Weights of a small mixture-of-experts language model, trained from scratch on English Wikipedia.
Experts: 160 experts in each of 9 layers, 64 GELU neurons an expert, 6 picks a token, a softmax router.
Below are experts of layer 5 (counted from 0) of a mixture-of-experts language model. Rows are named router (the router's row for the expert), up (a neuron's input weights, with its number) and show model dimensions 0-127. Each number is 128 + 32 x the weight over its row's rms, rounded and kept within 0 to 255. Numbers have three digits each.
After each expert's rows: a language model's description of what the expert responds to. This comes from a sample of Wikipedia text that the model never trained on.

# expert 43
router:130085144152151112122180085170139112179177170101119102180180136137144085183156146099106115178090167145093142088132181113158113112133129114133137106095082138139096140074159124182131138078139197104170081165175145156144144122145200120171078103130116112102157147096164146097118115063124147139118160159169113107133145118132136130175100211163096179096156139119122111169143176162157154061174
up0:068160128109096125102088150148108121103184106121150103091074114161104082193164183150118128181079145084113148106165168137156103084176106189137104106126064099085134077064098066094114148136155122137132123138144153158123120119177124152174081133088166104051131158138107154052108132120128083129094154104193100120158121112168087136118138149182072108135144116142117106159159134157114141168159
up1:095118074131123110094168092148141108129159170115179111077104203103146099111144120104146143130193132137130164147113116114163113171094108118137163130151123135133158064141128176166117138088125163037137137132147102125146136112151130134157154085139058071139178122112138109121107113130129097149106135113079085125209111131036115125162070124155165150135079141096103089156219178159125178153167
What it handles: As, plural endings, stat labels. The word As at clause starts, plural or adverbial endings like -ards, -ings, -ers, and row labels in stat tables like Overall, Time.

# expert 16
router:136100109163167115151137145128069109145137146160091121153199194139095075156180153126216075122103135080108152114163144127119127114080101114166084111079066126102126127112159107181206175147178168112160108171144106135104186083181161116128075127128159109102144175151117148102133128102107135113127146154156087124143127113091137050186116175105157149096138137109110088198123154115132147118138
up12:119141120134181109145163144172094142134089107105106121123150191093137092103116137132197150092141194120129086123141091086136115113084103108147120182072050132124078086150143137127141134166129161181116149191146093109096209100180181095091106108133104077102112180112104114076103086152136154152145140158100089113164121083144152092148117071128158113097117122108060122161126162081115148130194
up13:108079128137148111113162120114093108150128096114164114146129103176138154129125155126150110069094149100101120166131115068164148139156122052125143076101100167148130099063126170140133116091132110148182140137113131162117113129150140208133090104164116093118089107118165121115155116140155157207103130129125139145138091083115161182105076130218134090067083084058047096119132157174106076143169
What it handles: Phrase and clause ends. Tokens closing a phrase or sentence before punctuation or a new section, such as "others.", "War.", closing "),", plus linking phrases like named after.

# expert 34
router:157093119170110063186155118155108125165144123151119133146146122133077127152144129106123121179112168117055142094135130141115074096080099158172109099054092164126105145101193087170114154047167175117141138136164139147099141085171152138156101109105135137090158168079149150076116131077101134097089132145123102088110168056069166105103088150121105153106154185133085136128149161171177164104118
up0:129186172050120109098083069114129126095141138133126155138164156104124143119207131137109151083113053090114122178182167132129164125102105143168115192101099101136145137174106062141077121148115136128141120090151114164144123071085133120125144162092151120121135191106136209159157152151093099031095126149084156102164096081117110143126082100156114155140148109104116139124134139139067160100170
up1:150157129085157110098102168134180089124126121139107136214088114113116158142088194131134086155095125077145114118121158160163060143114019135115179085039083166090099130093122088110170105094141146151114129160123144108114168109185141126149088120121125175140124097126087114098144130114118124097161127147145094089149145070051149143141200109120110101123095153116094151085127115158101156110092
What it handles: Elections and institutions. Nouns and verbs from politics, law and elections, such as Senate, Commission, election, was held, ruled, often in election result articles.

# expert 9
router:090075136116163113147153090154119142122152177128100109138129130122091106160130132171133122161092161133111113100114136205183104127131101139177089139090154170089106114128176076163156166089126120097157068135199199159092160070202165162152113111066173143076145149126111143092114116076114125112122113159173163085126167111141150114146118152162102142076160150055101110159139178187158130127141
up0:070136140128124114214163118089095128139166152119116153180170134153094102133149102117119131187128092061132137098106145190132158125071148147203128113080152150072102133095091112139128169113142112031157118108178167114069149071132123139129100145105111126066124145122146131093148156126122204064104128119132064142116175111119159158111140120122064105132152110076172087172138139159117130125140
up1:102156110110127112162120092168138110184141144123090072096112134163104158186088170154178136122119121093149163119131111081137151131117092164171146056123087187121057134119184106082087114136145145137166081131119152140150172095085134105142102143145089113090125139083180124127150112142146095109108132174178155107121176117127134069122097143095089127104167146000098122167098135099118143120149
What it handles: Word "work" and lookalikes. The noun work or works and similar short word starts like war, min, Bill, windows, mostly after the or of, as in "the work of".

# expert 0
router:107137085110171094144107112142132096112136161116083052189138140066119094147129146149175069130117148121096156104129114137173146097125087140151113111151124186100112106108177103152169172111179185088130129154176141160117121094126145097192118053112142128087168156148160118113087171073134185123057135163131089128153122100110168113150138136165120149093130159112091117165205199144172126092166
up1:160117133135206193140165100128141133114112165150114121134130074081108077077142168174183091114118096164148097122130124143143110103166098112141154098142072119107119101128125149139127117108137184125166094139155095085101130087109171060138163066118099140117163162148161109120093191095145109141099209130103143159119132124103170092108167144147124137136178139142099081091200249130141119108120
up2:147104105102176105137068129188127132133116080094120123134117130141127094136106119141159116094131148129131109086126134200155133200083107189175167099133152138146074096137118135080185143151133176096189069098154146107124190096113117084133125097135120128118175197143129105137034047129132143126133182104067147111156108090111126117099134133138130184134140163145183151148163112151190127133181
What it handles: Non-English name syllables. Syllable pieces inside transliterated South Asian, Arabic, Turkic or Hebrew names, such as Ma-he-sh, Y-ah-ya, Hapo-el, Har-ran.

# expert 13
router:104076121139136102164162116136107077120119148127117103142167154111117118154147132168161081135085165120083149135144103137193123067079121164165126115121106150121113126114188137159169203116154185094142118136157135161086155102144141122170128097093154116082117177078166143128082169071104147094079162161131121106177139125115182090165116197141119158098127152114126065179197189152176115076165
up12:128091101159123080062192157118134107158172147109149130193112173184153111192118105180142145153140148200077139153200149158129106123077088104200186154106099132134094094097117098105135071175152116125143122104135121114133153152108106113112120139123120103140118176117117182144117116136169094109171174126103124107200196114107120122113136130097109186120161102142172132173110152098186105077164
up13:140120209137182110051132121159159141119162128144169161139091145062147065104132115130149118176129148115148121123155138147136157097158155136129137073162087110079160157110117159137184120103091146095143128152100093025148103137152145074080100146180156146133134125113117138123129144178033181144131101187075132160199095117138100149160095120102098104102113143124137125125093056126099144116141
What it handles: Given names. First names and pieces of personal names in credits, rosters and lists, such as John, Steve, Tom, or the ie in Stevie.

# expert 25
router:089090091170169124160172106159118108149127133113143099194151166113064094127143178158176081157140132109144132114169127162166111105113121136151097090108115183091116102106147069170172117086119162107193097157167168167102125101163136104185087044104156099139171167073173131086088121131084136075112148159129058105148153134100182118161138123136082159141164142106118101147157149134157151103164
up4:047121125112106155116119091152142071111173133100130105066169061109112152089095069098172091131139138091132128113131141114176103098135136083213129102085143214133158092148154122118188137162133094141169154131155085142134131151137090115120098103124143050144136121115181069132094104122103178155095122119151111093092195140107092131154080142116090153098108172114089149184126120138074150123149
up5:129132154124140108165075158113100175157157156093136131151151145125105126162100104130137090098111099125120181135107187121140082105099108103114154178156142106096145120089222132051078096164125114171141083108105150092162110068140103145087154143138129103069105113136087141106153152150118123110165152144168092127172142103092074103110086114160105159143143176146038141154095112126043136192068
What it handles: Word-initial Latinate prefixes. Opening pieces of longer words after a space, often verbs or abstract nouns, such as ob-sessed, pre-, conf-, inter-face, emphas-ize; also " (" and opening quotes.

# expert 14
router:112093128144164092171126123156107137136209162104135132148144130110099082155116120173124093140077131136089148079133097180172072078139123158169121079097129115088102108104140089159172153120182142077144102145163151138124127061153170142168138108049133134109105204104144126127111132073109155097110124140142101144137186121130131080134146193152121122077177197094126102184124210166125121100112
up0:074137124154091055196109157139164130086120164055109067165175135054125115172139124098139180114073163103114133080091155133126079111151103167162096153101138134078110188090122165088160126115135112073139093120112123152113123172181175081154149089116120106132134114138169114109097150139168159050062101106103093116130141122127139082154151136130144118073116152103143087138153152074139111152143
up1:120144085111147181126137104127146172091133171134080064104117140103129076129086126133131129159180130138087178107162145107128097144094132143169102108147143147133125064088092148152101171067176178097109115100151163147143112140125103117210159158149159090140185070095135111073070121104149136056120155128121081093096063141090180087174136149112089119165137145103132132160196138149144166096168
What it handles: Country and place names. Country, city and region names or their last pieces, often after in or of, like China, France, Costa Rica, Stuttgart.

# expert 46
router:111085091111133112134173079174131118131174138121100115155154126132105095186152134135137104175070127111065176091116143166186077108108108152140117077082088146119086118098158091165189183101188174094157080146143136131098128113150123121176109087105117115131178147127119143119086117063089132128124136146170111085184128082114131078125149226152120160100133150110125128138130197181151162093162
up0:078162135067177129122089151138181169182170177109090067165121131152136136137114104090117056100164135132124097088100133160124090118104137161144078157104119131114089121089129182129090083154167125185142070160175147164111127096115137121211131095096156163110136130155080085180162122048127132125111128124204154110143104087171128154110146166102147113079090125110096132101091168148164129117123
up1:111122165172133117097123134161162174101117146134035113191133140145141113117147125157169086087197157115073144152118176090142148110174090114165132158129100176133177087098175132157157083115181159128140149109106118161118144104086126121142150107140113054126155094174111087118112120105066216112117199126141149118149074166106110135093137158063100152128167180183114085135103146151141118115153
What it handles: Word ends before separators. Final pieces right before a cell break or line end, such as country endings like Slovak-ia, percent signs, years, career, closing parentheses in tables.

# expert 59
router:087095069158140079171159101145126131122154190077086087143153138136125134122140176158116086130125142090144157145169155129155111092105078153207123130088088176103115112090126109151157120129149155115139103158212158173124135065142155130143103103093169113116103152113188171088134179104059132106134185199150121101137169115065158082142077120182090154153122123114091115164150149159156148128110
up0:158083134151101125167169122129139141161144109070121151075093162146104086137130199207208138149140089115141137170121068154089085110133064171161130093130138095094104168087151182173106107121144122111124082174181124123152087134112166093123125112127124094122151176149117115103124144120066141093105151096159133133102150079113128036135100090135100155119128089144118122200103096185136158174135
up1:111159172155120060154135104109150131145138196197150126132145112133094134125124130169121118130120139123148098111157155086110126111108093142166129157163073121083103151069138074099179152133091188143127060118126177158099107071099124138090113110133147151046121107132143071108097121135146106170144158110105049154108218122185085137140134184110163101108128111201070107144152127101113158090111
What it handles: Common word stems. Stem pieces inside ordinary English words after an opening letter, such as superm-ark-et, dispro-port-ionately, N-ear-est, offic, cost.

# expert 11
router:107115087153145074178138136156105125096111157109103083162182197098108105119154155149156107155124144108068172072173118177184130091144104156159073095109112159128098090137138119179127127085181145093161114134161168167113129084143143096193081079108141066091183161125170118111058134065124158070107141112129115134139124136125147114148140119112124150110168175121128096156169187155177168107148
up0:101124102155156109151143124156172137169103182140097114177121081104110078148146241165177119135134164086167164125111136159160145152130108145195140085105156166135051107137123112122158109129150104175178168130130104116171149110112123112083105165128161161126077186156173143103080112118140143186114119140168102125103104141171208109130116173147128070080193147108110163133087147129119118079135
up1:105097108160136128086124134161105077144153118078175087128089157085138122157145158138179072145084181136098148086158121179183091101121117139140124097080095176088072088093126126170138136136117141114127019159146139166079138013099202063163140147096106139145137132134151119153123150071106099132115178096129131108148153153124173128128128113177157117127161113130128153150135161131164135107156
What it handles: Name-initial letters, hyphens. Single capital letters or short first pieces beginning surnames and given names in lists and tables, plus hyphens in Korean/Chinese names, e.g. Su-wei.

# expert 17
router:076109067143165073125145068212062113153139170091126082145119142092100110163179173151162119111105155092102157083127156166149130110129068142158114124110090157109050079132137105172156146105144124110133118143153140162095125110131128081127128104089156126090162156114166184127147111099086157130143147145168141107178185059099142099157086144185127154098132127095132092187126191150135167155127
up3:125084226104125076100065144169093147149165130133101134162150114123082143133123102141096126175120138132086134140147161103135110131109118182150112085139130118114170074157145148220125152131146179140187131150121131180042103151137152178115154135129163130111129082159129156145161145145151213128112151181200096120104116090070157163166104169157136153116130125156090076139075131159131143163142
up4:110136141146133092146108101137206120127099189076142148095197127168131045115111122131125134120102130102139113044156091127097118125134092103082100133051115146155204160122126112089132137148137113150141121130169105053170098131169131233124050130086164122132106146120118074124114154132073133116157138122141137163071116185119111143128165137147099116131162145074054145118125113138134134112103
What it handles: Units and technical words. Measurement units (mm, m, km, ft) and word pieces within chemistry, biology and weaponry terms, such as methoxy, monoxide, mollusk.

# expert 32
router:076104097137141069170150124147082120138156155117105115154132164122121096137155119165124080133083150090081139088146138144189079092096098144155122107109109133115087125104157104153137138130176162077157101140187170138112145045132150131191125115052156092092105205103183127116078149061109151098094141135154119122124151119117157091185117195173133148098168147113140101180142200133165124115152
up12:141107119114112137183130154152136115102142128050120075118159080100146118118109131120123144085096174130140136107161142083136137186164106183167128144145115170143123119130159156155125117104040153152065139070135170154132083060094147136125136102064119113133155074059102095183107152135114130140026133109115129106127142079139174195175122067152146096114149153112124105100091066153114149110127
up13:149187159146126105163147101144071172193154156163122179187118126110109057152129098105133163161096144079206121042173087183100131122161130095130129079138060139211135117118140126084105137090100104145156132143082113155149142225153111137145120171125190156138115112108065128162112104180105170136105144089143117111132151149140123146122132100103092144117142167143123137124111095143090145119106
What it handles: Surname and place endings. Final pieces of surnames and place names, like -ford, -ville, -burg, -en in MacLaren, Wyndham, Jones.

# expert 23
router:098062093148150062117179127126131132154160179096129098145161123140105119166119173128117119152111123142113183098131170145138065145074139102163124111112147170100063110087130094159133129090155129122132131165255122140147152068137166146109103081088142055100133158135157165079135130101144108112076151152132100093155168080084169114155104143131097167086092124102133073161155162148144145092117
up0:098110149148182131171117098117164160079158152146077127140151120120169148095134154100115083168163087088103118091211112143127068097089159114086097090063129152092159106095174120133181134100130154131192175089181165156099129159106170084143165150140121118148118180117144147118105146083147152107094150104153088139167089122125186160109143118147086176103198161164159106187151135145165122148175
up1:171104134250117107164155141187111140127137167074117103151094109119147120167179148080201125117158126158161137149083121147106090107101130137107114092083063139144135164165168142101123072114105111145122134200151157079077104106186166148111173136068167112105148141143106138140181176106156104119103151154170123061120171133132127119124112116132124212092123137132104089135104147157164144138110
What it handles: Mid-word syllables. Middle syllables of ordinary long words, often scientific or geographic text, such as Neigh-bour-ing, pol-yn-omials, aut-hen-ticity, e-lev-ators.

# expert 41
router:075145060136171058130159119120117134158142172099078055166138171095130112135141148158150109157128172103088172119117143128171133068112089150138076116115128171138116122129161134142160170135162179091139111129176160144142124083141194137168118075106161109123153145116155142109097139065102156090076159164115119115144142133107160060144119140138130127088157157092094134154200214137194148116178
up0:076120104101099141125071121139073109131143118047134086155099106096154120186125096088144082118149115108191112083146089139127111170065110113135128133136108197118117133125187117139139103117130216117126097163122124115134163121094168151180091083095115119135139163091184095128157140073120101114035141204113144093106128126081090114108088102096121098081151083173116162124103113139073113119147
up1:131118134149169117147132135125167116123143144143130088134102111082099133122187122134105111137134184198150101156155125149075183127130122096127081075091108204132060072149166119129169116108155166110161134135167138152124087126137102105086122168174061112155059164120111054100121095072161124111044155127145115137170113134152072155109163140132134112099118190114174192095120117147080156121176
What it handles: Asian name syllables. Syllable pieces inside Japanese, Chinese, Korean, Indian and other Asian names, such as Ni-ig-ata, Hu-id-an, Kim, Man-ik-a.

# expert 31
router:097104135130153109157134114143099117129166158086110105138196133108120096203133146194168106154108160130096136100145130193155079089127109150155061124104132184113069092093149095175192151086145144095144081171149192149108133085149125108170110113084168129070133153091129134098080122072114168094097115160145134113140181130101151054127129175156138141094164144111088120126163187173147147106151
up0:123070114141166126130147092146103081085162166128162079133172142150120106168123160114165105171081181080038119130114127089103138111167143170097101128089075163151080109162140134220122098143149177081111149150119165130165130122081196156130151097133137119114153109068091136182108109115111181114089122150137129126172107148076164098162106177148141061173168095088126120091119132124115162118146
up1:120150111182113083107125089134102128065172175083056139115088192130103110168140119139146126161123150085127141114175165081129104103102124147163115157167121167105023081078135060161116115112146120111127091186163192151103136089124112115166105099103084086112076118138141094071089122093123184136139144168115092149117139137151163071153111129155115157106067158107146161162151135112104098106145
What it handles: Table cells and determiners. Table pipes and numbers in sports and election tables, plus sentence-opening determiners and common nouns, e.g. individual medley, These, The, candidate.

# expert 21
router:109109081168138087184204120191096140142143153109132065152134155096081146147162160135169127132130141068127152122150165180153112106096069175143120134078139181126130100055159094136161167089152172105140120140183153158139154093163131081149101081096124094111163173113162180099060145099137116113086119147135109068130146120124168084145139134126090131120170156090112120164134185155173180098128
up0:104132136037149118196137076164186101127159128110147135144144159150144105147142121148115141142105168081095203033126156177179136158120097154140130079106114081101113183137103131112085101150201127086125130157104102104141168128127156139077124151203167147141151163121124104163133058117096124186145134135187160113142154096131082086133101144116117146160138125102154137094105095160157195116139
up1:142165130195096140094158157092137111172162189101107145109205102185109114102093121135065069179090107163122146086140115109118169118122159040119137092152171118144073132098111100126147082122149155111096089071133155118105085135120137122147109170159153041103111167123130125091176154104136159122131145114130068064112149150154081070122147191116103145112141121169121139146083102114116105096103
What it handles: Letter b syllables. Pieces containing b inside words and names, such as ab, ob, ib, amb, as in metabolites, cannibal, Penobscot, Archibald.

# expert 39
router:078091115136127036174109144159119106142150174126096092164166138094141093156160109148158048158127182095099154099157152181128122105097113123141083123128135155110099147115163151147130211065149142103159128152209131133161154114118152106170120090086111095116109177111140121099106205077096122085062140119147142075133131133154150100150120163131136106079139131130121112135184182159171145127187
up0:127147106135136051186149138082098156178151152133062152177143179140126143131137152151138073136162150116114117122160248130118136116099118131128129134137098125103140100111067077119152149134144214163133148124158144117098126147120126091133119144147128120111111151093141141130054160161148140109057076191181110089164112104126127108139089170082056131128214161141161161113131098105114135092120
up1:075123142181126135195119097134133148129192130093101102135124139081136084123129126162125079149192154105077161136101122178095104082090096153146098089100137123104145145084105152153138137077162162127103079179124135126122125098172072107109134062100085107154076170104096163140057147169077139123125147174184078148112132099077109107140120196145090130131181113148133095156136134151194163171109
What it handles: Mid-name syllables. Middle syllables of surnames and proper names, often Slavic or foreign in sports and music tables, such as Kir-its-is, Nar-ent-a, and names like Mac, Pat, Fred.

# expert 33
router:116112088144139110180156097135078122136170135085107049164152178100098105149164140144200110148085144076108120109116190191194117138106098145172109095117134124097135122098124124148137144104171132105160104149156163152101127098168137072203110126108126084100188175123141142110084133084100162099114185130124113074124158140096130104163096150161137149106163182124107109208160152168149147076168
up0:048119095080131105082095102119114137156110133127099075112131206192160110117172118170114141147112148091068135086211091124159106125086063168163139121185152145163144123143143125171106146153121140134137091103160130140118231111130064125141128129114153107053134146081174144096092146128100163051067131139091113125112119127170095106123165140108138119127158109092149121148141148123158166153149
up1:071105109105155131196147124148115198164116161128110139132143114129078123085132145160126034116095165124109200112130192146132137106115148151193113164177139159104148119087127081110139169130087128103153159153131137090177112129158096130156117108135149068100128147087107120103066108136037119155179118153143125084118139144062134104167146127097060176132154163092064124120090135151148124121179
What it handles: Apostrophes and quotes. Apostrophes, possessive 's and quotation marks after names or inside contractions, plus his and her, as in Canberra's, didn't, Olympiacos'.

# expert 22
router:105120104132159088128154122204091099154156190090114090122203144101096086144162178121129115148120128109111187106155143168172126125082087142181130136092106187130099059126136153166166110116156139086158107163188121149141147090164166120133111082105133087127117165131163155067113172099102168151111215153163123098154101095073160122174090136174100116109119151099106132144157183174144128138157
up0:113126128119149119086146140168079135122196139151116181107179107126142159110119179172100178143138126075178181130205115090102072183101173134157085151169093161109139136142148108115128103107121154123129152091124169135096128135158075145129132117083151156148123110164113126124121117131112143057092139147158153139208136063106140161178123127207161149036136087104138131151062102167129140147170
up1:073131061125161124166105140130171128114133180126087093164135134059105121130157173120081161131113132180145137099173157170152161158147078102191113145178043154115098084127106116174129110083191146092157156151097166078134108116132143147154105197156203107107132121138142150116089153114098123182161137112100118078116075150106157109141193120148092094102136128128142114140166114166119127078188
What it handles: Compass and place names. Compass words and opening word pieces of place names, such as South, northern, east, Pan, Mad, Amaz, often in geographic text.

# expert 52
router:090079139109155119152137127136109127174166166140140128130181130146121094158120147176131121150121149118106135128154143162145090085127106159178081082097127153079099085075123102160149175123135150130124070158179186132106159079146143134143145089091190121060120143100182145096086117064120145132092139171178133128126191086118146087173121156175150171065216173092123123139112142179154148078146
up1:029064182174153135139139085136142096190135115120106125129117084124128118117187040148166069080171068133134116111100164125141089153108117147129087112111148133099129135073135068133194111112100173121108145154104114127165138130113062111145170079137172139132144149092130139114175103142120139103139131171131102119177182075121178114147173165083157088090109154145097097124146091148138142173159
up2:170123095136123122081092099200177099156128094151153120161220148153095137129109101147150082097121112208076148148104158101132081153143124131123172177148081114118076113165138123158096145091168178087159160148171174134124121134153186086108111099145144127191149154112086118100154140149153151080161088089133078109176145158097090089115088125133093149092107101109141128188136137195128138178117
What it handles: Head nouns after the. Common nouns right after "the", often sentence subjects, such as station, town, company, son, team, player, village.

# expert 62
router:128104109163188043194167122184127101155162161103057089148154146076121106094143126146122086156111136095091155122170163142139126126074131153171099125137083147135085114102131128162149178106171118126115117143159118141100134088146110115155117088044140133079166161139143145117117143079051136150107121180135079062148103093104175099151111148205104131084120163100068110120144163156113119105118
up1:110115122113167084168123106172088084175102122096147102084148121133129134123124121223116115098198122173150134111124146115112115117075145111167101137144131101070092153126138155152138179087118157104141056148128127182146142128152170161188134118112123076161188152118158112054133133106099176143080147125165106117178093100107135126175025143154130093069112152118145166153119203148115142125125
up2:041155116115099121138146161154072085151103061137115115106152166141120157126128162112110086144137158139136146129097170144074120101078059202194088055091058136145112098127146106147179147194158164166158113121086131175124120144117144133157116102147141133138161164103174139107123156137115142097117159147110117031185158154121139128109104144163115134088120097081135134164122134122172118053129
What it handles: Mid-word letters, foreign names. Single letters or short pieces inside words and foreign names, like ro-y-alties, E-y-es, mort-ar, Nagorno-Kar-ab-akh.

# expert 37
router:118118141165187105125171115133106097168206195103093124186148171135151110134119156147181106160115160112106149114150148155172106107089134103151092145092093168093124106080167095164141160098128219097142088141157162144053134120143171095186081117103133095109131147129162180065121170122117116118105139146140074138173151115095164137197094183157073127134136140113110146136161128133171138075154
up0:122122122064085106186090177117130099121164123101119138139132139164149110154108108128096124120091125146123113112140143129133106165182038090130111122101146101109152189130145122097150072141100143143133171127155216111087116118139107100117047135139138093127171127152195157206114145150173164117080157116172089087134133160134221099131188106186087133107157150116147118090102095148129128074165
up1:115077102154194133137097103140081071113152141110162117122137069128120204152143106198153133136083105130130114168181069137130105130134143126123112150138119139125163098145173182142136184092090187082142121117115139131086163132127153067216115124085124145161138119147140126097089156085052139109074151120153109127168159115140191117131073125154147089068185123102123099104194105112150119096156
What it handles: Prepositions and conjunctions. Prepositions and subordinators in running prose, such as after, into, until, during, despite, when, and the second pieces of Throughout, Besides, inadequate.

# expert 27
router:084124118148135072135121114148088065100153168093141085131193158142116081161162114168133123131090141117103126057155109218165074084146092132166132126096134183125065059128140094139177130121173141092131078176153177150114150082135154114183124109075167099074123158124157126105103144063110150091112139163149161116119163115111123059172109135152131127107172186130125115125137171151154123124116
up0:086109128150197128127167128155135071152128119161086150185131167107090169110153125119098088159152142118151127083121110145160095117110065128138058158131150129100136134113125099099163132134166164141180084120151108159144122110133148143150068079164164169082153117153107122091138140078061165085111178174111128074122107079134108107159055167148120080126144196168132159192125197121152099159164
up1:139092115117144123158126156171116051141137162087114108117156198101138101146114111161166156098090127134100144163118113105145096100104104141133118086090099160125148100131069116145148117156170143133165122146161167132103137114122124082120105102107088068095135141149157127079146140096116158172058115185124115157176182144099171117165142175130124184059145207112068087177110193111170155062179
What it handles: Place-name descriptors. Capitalised descriptive words that start or build place and institution names: New, Green, Royal, Mount, River, Lake, High, as in Mount Kiso, Lake Hope.

# expert 35
router:122057113151114116127151124150110075123154157080098134125176145121104107174134163147151092125097115098093161118148158159139126065139147147128141091100094167122125097135115088177153129113174115093153101171147146161141138101188155132184092103115187090116128191091173123108059135090090125111074105131148060157161114116120140067159109170158077117119169175081090123164118159209173155066132
up0:174096144094127109097130125147141074140173114103114094158168172138114139128158131163149109171122103158151164177190173105157098174105122142157104179055160129114113103138161152130171123131154153124127084096132162130137197077109125112123114037084097106117162201148157126142133168145061166141082136214116160125142134108113158119116143093159074144121091153185082097112113149120148151054135
up1:110071059198136138122127164104142131104142127122120089131152204133132098114138135119134105163138100141125162135121132086109118082110164094160110106040141162083153105204162193121137157141107114124187125124110173141102093143174109099135119147115145126092091185080102142124102132127126163163086144175194101110163148174106098147127069202146137079164169188089134178152144133158178104135136
What it handles: Film and television terms. Words about film, TV, episodes and media in filmographies and episode tables, such as episode, television, Actor, in the.

# expert 5
router:115114116149142076176145088172132096134152142090115063146154139100135119174168166157107129139124198117085114108138148126164121121123143130188125103109065127124100089093146082204163136090162151126127129161163144143148142104105179135142095095087150089046171158113174149130130159057135163128124133205147050106129137137070131084136091142210061123108129136124121083139153151164133136099156
up3:058142138136123138166137175137129112148151125142096110116098176166140087156104155126101072166123196117134158109143128093202119127099095139140143128072084137103158093142142091158075144054176155115174142120141177110156166138122032142178138098126171115134167114130152081103099161097135114114132101210208157136117142132118095089160105127124147102160166195167158114183103128159131156151147
up4:055110115138125098065161141140122146121100143093106152189149130142116078134127096126133079118125136085122080052177082169142114068123186147157126100081152120162154111156170094145145137121103174084104152113161145194156164133133124108124100118127154068136139195142152154142134126107146091125129134174116124090191188059192138158166088196062089102146166127120105143126151155122095100132108
What it handles: Name and label fragments. Mid-word pieces in proper names and table labels, mostly sports results and rosters, such as Exc-els-ior, F-inal, P-ád-raig, bronze.

# expert 36
router:090112116154133100155147107124094138132187158136095118197145145108115114133129154149153096187158134087103144090168129139146118074112135140144118113129062164108124106071172071159126161104145195121195130126182135161057121063139145081203102099096160127133113130081154157110099143118066158053108200194136114092146133130087178134164136135135119161138123149116106126145177150146157136151181
up0:131141151141201150119189126133119119151069151120079136118157129143144157185155123166112135157183080151088139099100134101121126115113112120149169163094138140076111136149157139130185159158151120180149119136195158113115122120116099170076121062106144080093142174068136161157157085115137116122172054158137145122121153059117164134054130120117135139045156089152079086146148126109127114040135
up1:101140186197109144139135135166151136163136115143192090159145123105181014156138129100166144131129113134115091103134096130146177093137161186146079144076101121160093112184057212205112114102086109147178097163111137116067115139105122145142106133126120108092133113097100107102122160089118139105117207130149103097112128118131100133141127089146099185138123128180192151111121138135165120096145
What it handles: Verb stems and participles. Verb stems and past participles in narrative prose, often split pieces, e.g. h-anded over, fl-own, worked, taken, direct-ed.

# expert 3
router:130079059152180092155119100183098121124118108091104093153149147096128101138113130170160091134124129096080136095148130163185082133059117143158120111067081152109135083101144089163170168124158145054147137117166171150108153063138136158168124099072132120078144160113162155106127168073109163063122129161125141092161146123131137119162101153163104150107148155106136065160216181120142141107161
up0:110103119127125075084160086127082181136141114089121171164113194156138148155106174148150097163064112155109140118201121106125120137085112093094169119126104130153047189058095154164117159120161168150069128100147205140134153116138134135145109152148126122139081195114128113118111102096142181191113084090110120145150172174130153103103110162070137112124092108090169156115079104153123122108186
up1:096111145166147142069184127095100118155132155132142152147118126172146161137124131132132154120126132138174132139152170097123174075137137126104176082152091138133078111088144112142111138105100121219126119124113108126090163159136149089132092149151179160222138086125129214123143119195090121177093181157161110148193161087128128122158134127125166099115118156076150178107081022144167141124152
What it handles: Romance-language name pieces. Word pieces and particles inside French, Spanish, Portuguese and German names and titles, such as Éco-le, de la, Jean, Casa de Pilatos.

# expert 61
router:114143150136161092132132097129112120182177186073089121173122154106080119136134152124136128133078148114084170089121135170127086123066132134171093118071108187122104047132129133136112152109204143090121121172141151152123199090144113133150087089077113121091133171126140112050130126059074158122085152167143130085128153128129130107141134173142137141049134147136162141128126184177182172095143
up0:179147077102147086153117122127089127099162153113120097150121184113101146119111089025138136156099147126068143117127128139156067136077144195122131191099109150118078060133111107131119135148128125076132116147143199129122176111139128074134075110067108142111110181121126107102085130078110099099117185120192138143169200156142175111141132146157132123055173124122150131188146139154133137152159
up1:126143051094227113113146108148098127132095120161166092164124138153105153224078148114096115143060113109134122174129122123128100132074178126092130157163085148109082143095149129096113065182124165098115144171163120138082115188099119164118128163132166120094129142104177143056113118084064143116093127109173114144137100061146128182136107145169133072133143106147137106144168153136090119143132
What it handles: Infobox field punctuation. Semicolons, line breaks and values in place and person infoboxes, such as "Location in the United States", UTC offsets, and "Civil parish: Yapham;".

# expert 50
router:071122113148119109151144068148068123120138115086089097126129179121121080147117140149146111180108176084058174085146161192149108066113126122192071120088105135136129115083194096140110161078190155136162122108156133180124146098137130100147103097070127117102114158105149132137155151094070216108116184166115131068143125117121138055151152164143121144094160143117103117141148164154142139147159
up0:100116063080105163174138084154152103205138107176112105147120160096140146120191176167098130123176091149159171119071129082172165024102125173144103148125130196134136146130170091107170183108149161150153176142112106180127159126109125139109134098109097081132130138116141109113131170107102127068122075131165100118125153180138156071132132132168121098140109140114191149174135123154093128092173
up1:123152064133124097082162127101144071108173051137110138189186127097159122145219149124134101071137127198110147090154144183116109079115124136135124215108119130141124128158118124120121086115136127101124135106186133134121207149106141125105139130122156098126154179135122142091128179116117150079125116128144159067119186081169136128071122170133092071139077167161130150155135178114127184112090
What it handles: Verb stems and participles. Verb stems and participle forms in prose, like based, played, perform, keep-ing, garner-ing, reflect-ing, construct.

# expert 51
router:129099076129134119188116136178129098145154159111103112179150170121105079193132143121174065192100140066097147134115139156154101137069091124140127111134149149081105132072139129119126153094169164088108103147187151161145156086096118124133144090077128064136142154084178143083094162101122155076059141121121108071111131120131166101183110135104155171100164167115154093165132191131180145096169
up0:102098082110120151178161141129114158143119152118112036205098168057126077184169159126172112068106125131098131145102102153116087135096111184115105117085110123122155150102153069142143159135083174167120130149170135124158118150131155109182105121096126027069128152070150187106101175168113135094115092148134137137117159072125136106083133186162118125134124143152133115099125174146104164137157
up1:132111068068150149157109111130105092117130136154135119143156128183088134114118155087165094076088131031128213084086166135240138077126094104175084117152129139140140114134194124137157099156162109126130120133133105133115154116120097141140145118096127071174085151104158131077133131103115160131097146123097103130150157134135172141159080166158087168111073080103156115142081097133180131070152
What it handles: Suffixes ist and ism. Suffix and middle pieces such as ist, ism, ian, er in names and nationality or religion words, as in Magistrate, Christ, Haitian, Jew.

# expert 15
router:124129098137148104137148108155100145139115141126086091132181164097112035159158128118146127129109142097067131081156162150178069121149069160186149114095108140120078118127152086168109165096154152109143111153161170130096149072145145111166111104098121087036136160103180157130092163074140155113124115137180123103121157122133097072157128140118138201085184193153106114139134180170150170110167
up0:095118154108192102139130083157123103118162170151042156162124170162150076104161115148141102170075126112059195052147123135127098155114127161180099095131123118143148171123098104178182115059169157151119137128182084118096116131123158103171140092111134163138159135109125191135110077105101147101133138127169123114172078144122155113101128144169141190097175180125093116152076172143118123081117
up1:114111166136148129133108088155146141208129127135110141113175073084152049151116145139200148185135116094105175098179167106197163154142101114121136193089073134139134065124128138186159135111122130129078138184129123060118113147079164098098142131093122174125196134161147144127133154146115128115159080109132165145162175065094102143205123139100152134118161092129090143132155150166123168119101
What it handles: Single capital letters. Single capital letters and short capitalised name starts, above all group letters in sports tables (Group B, Group A) and words like San, Mar, Sh.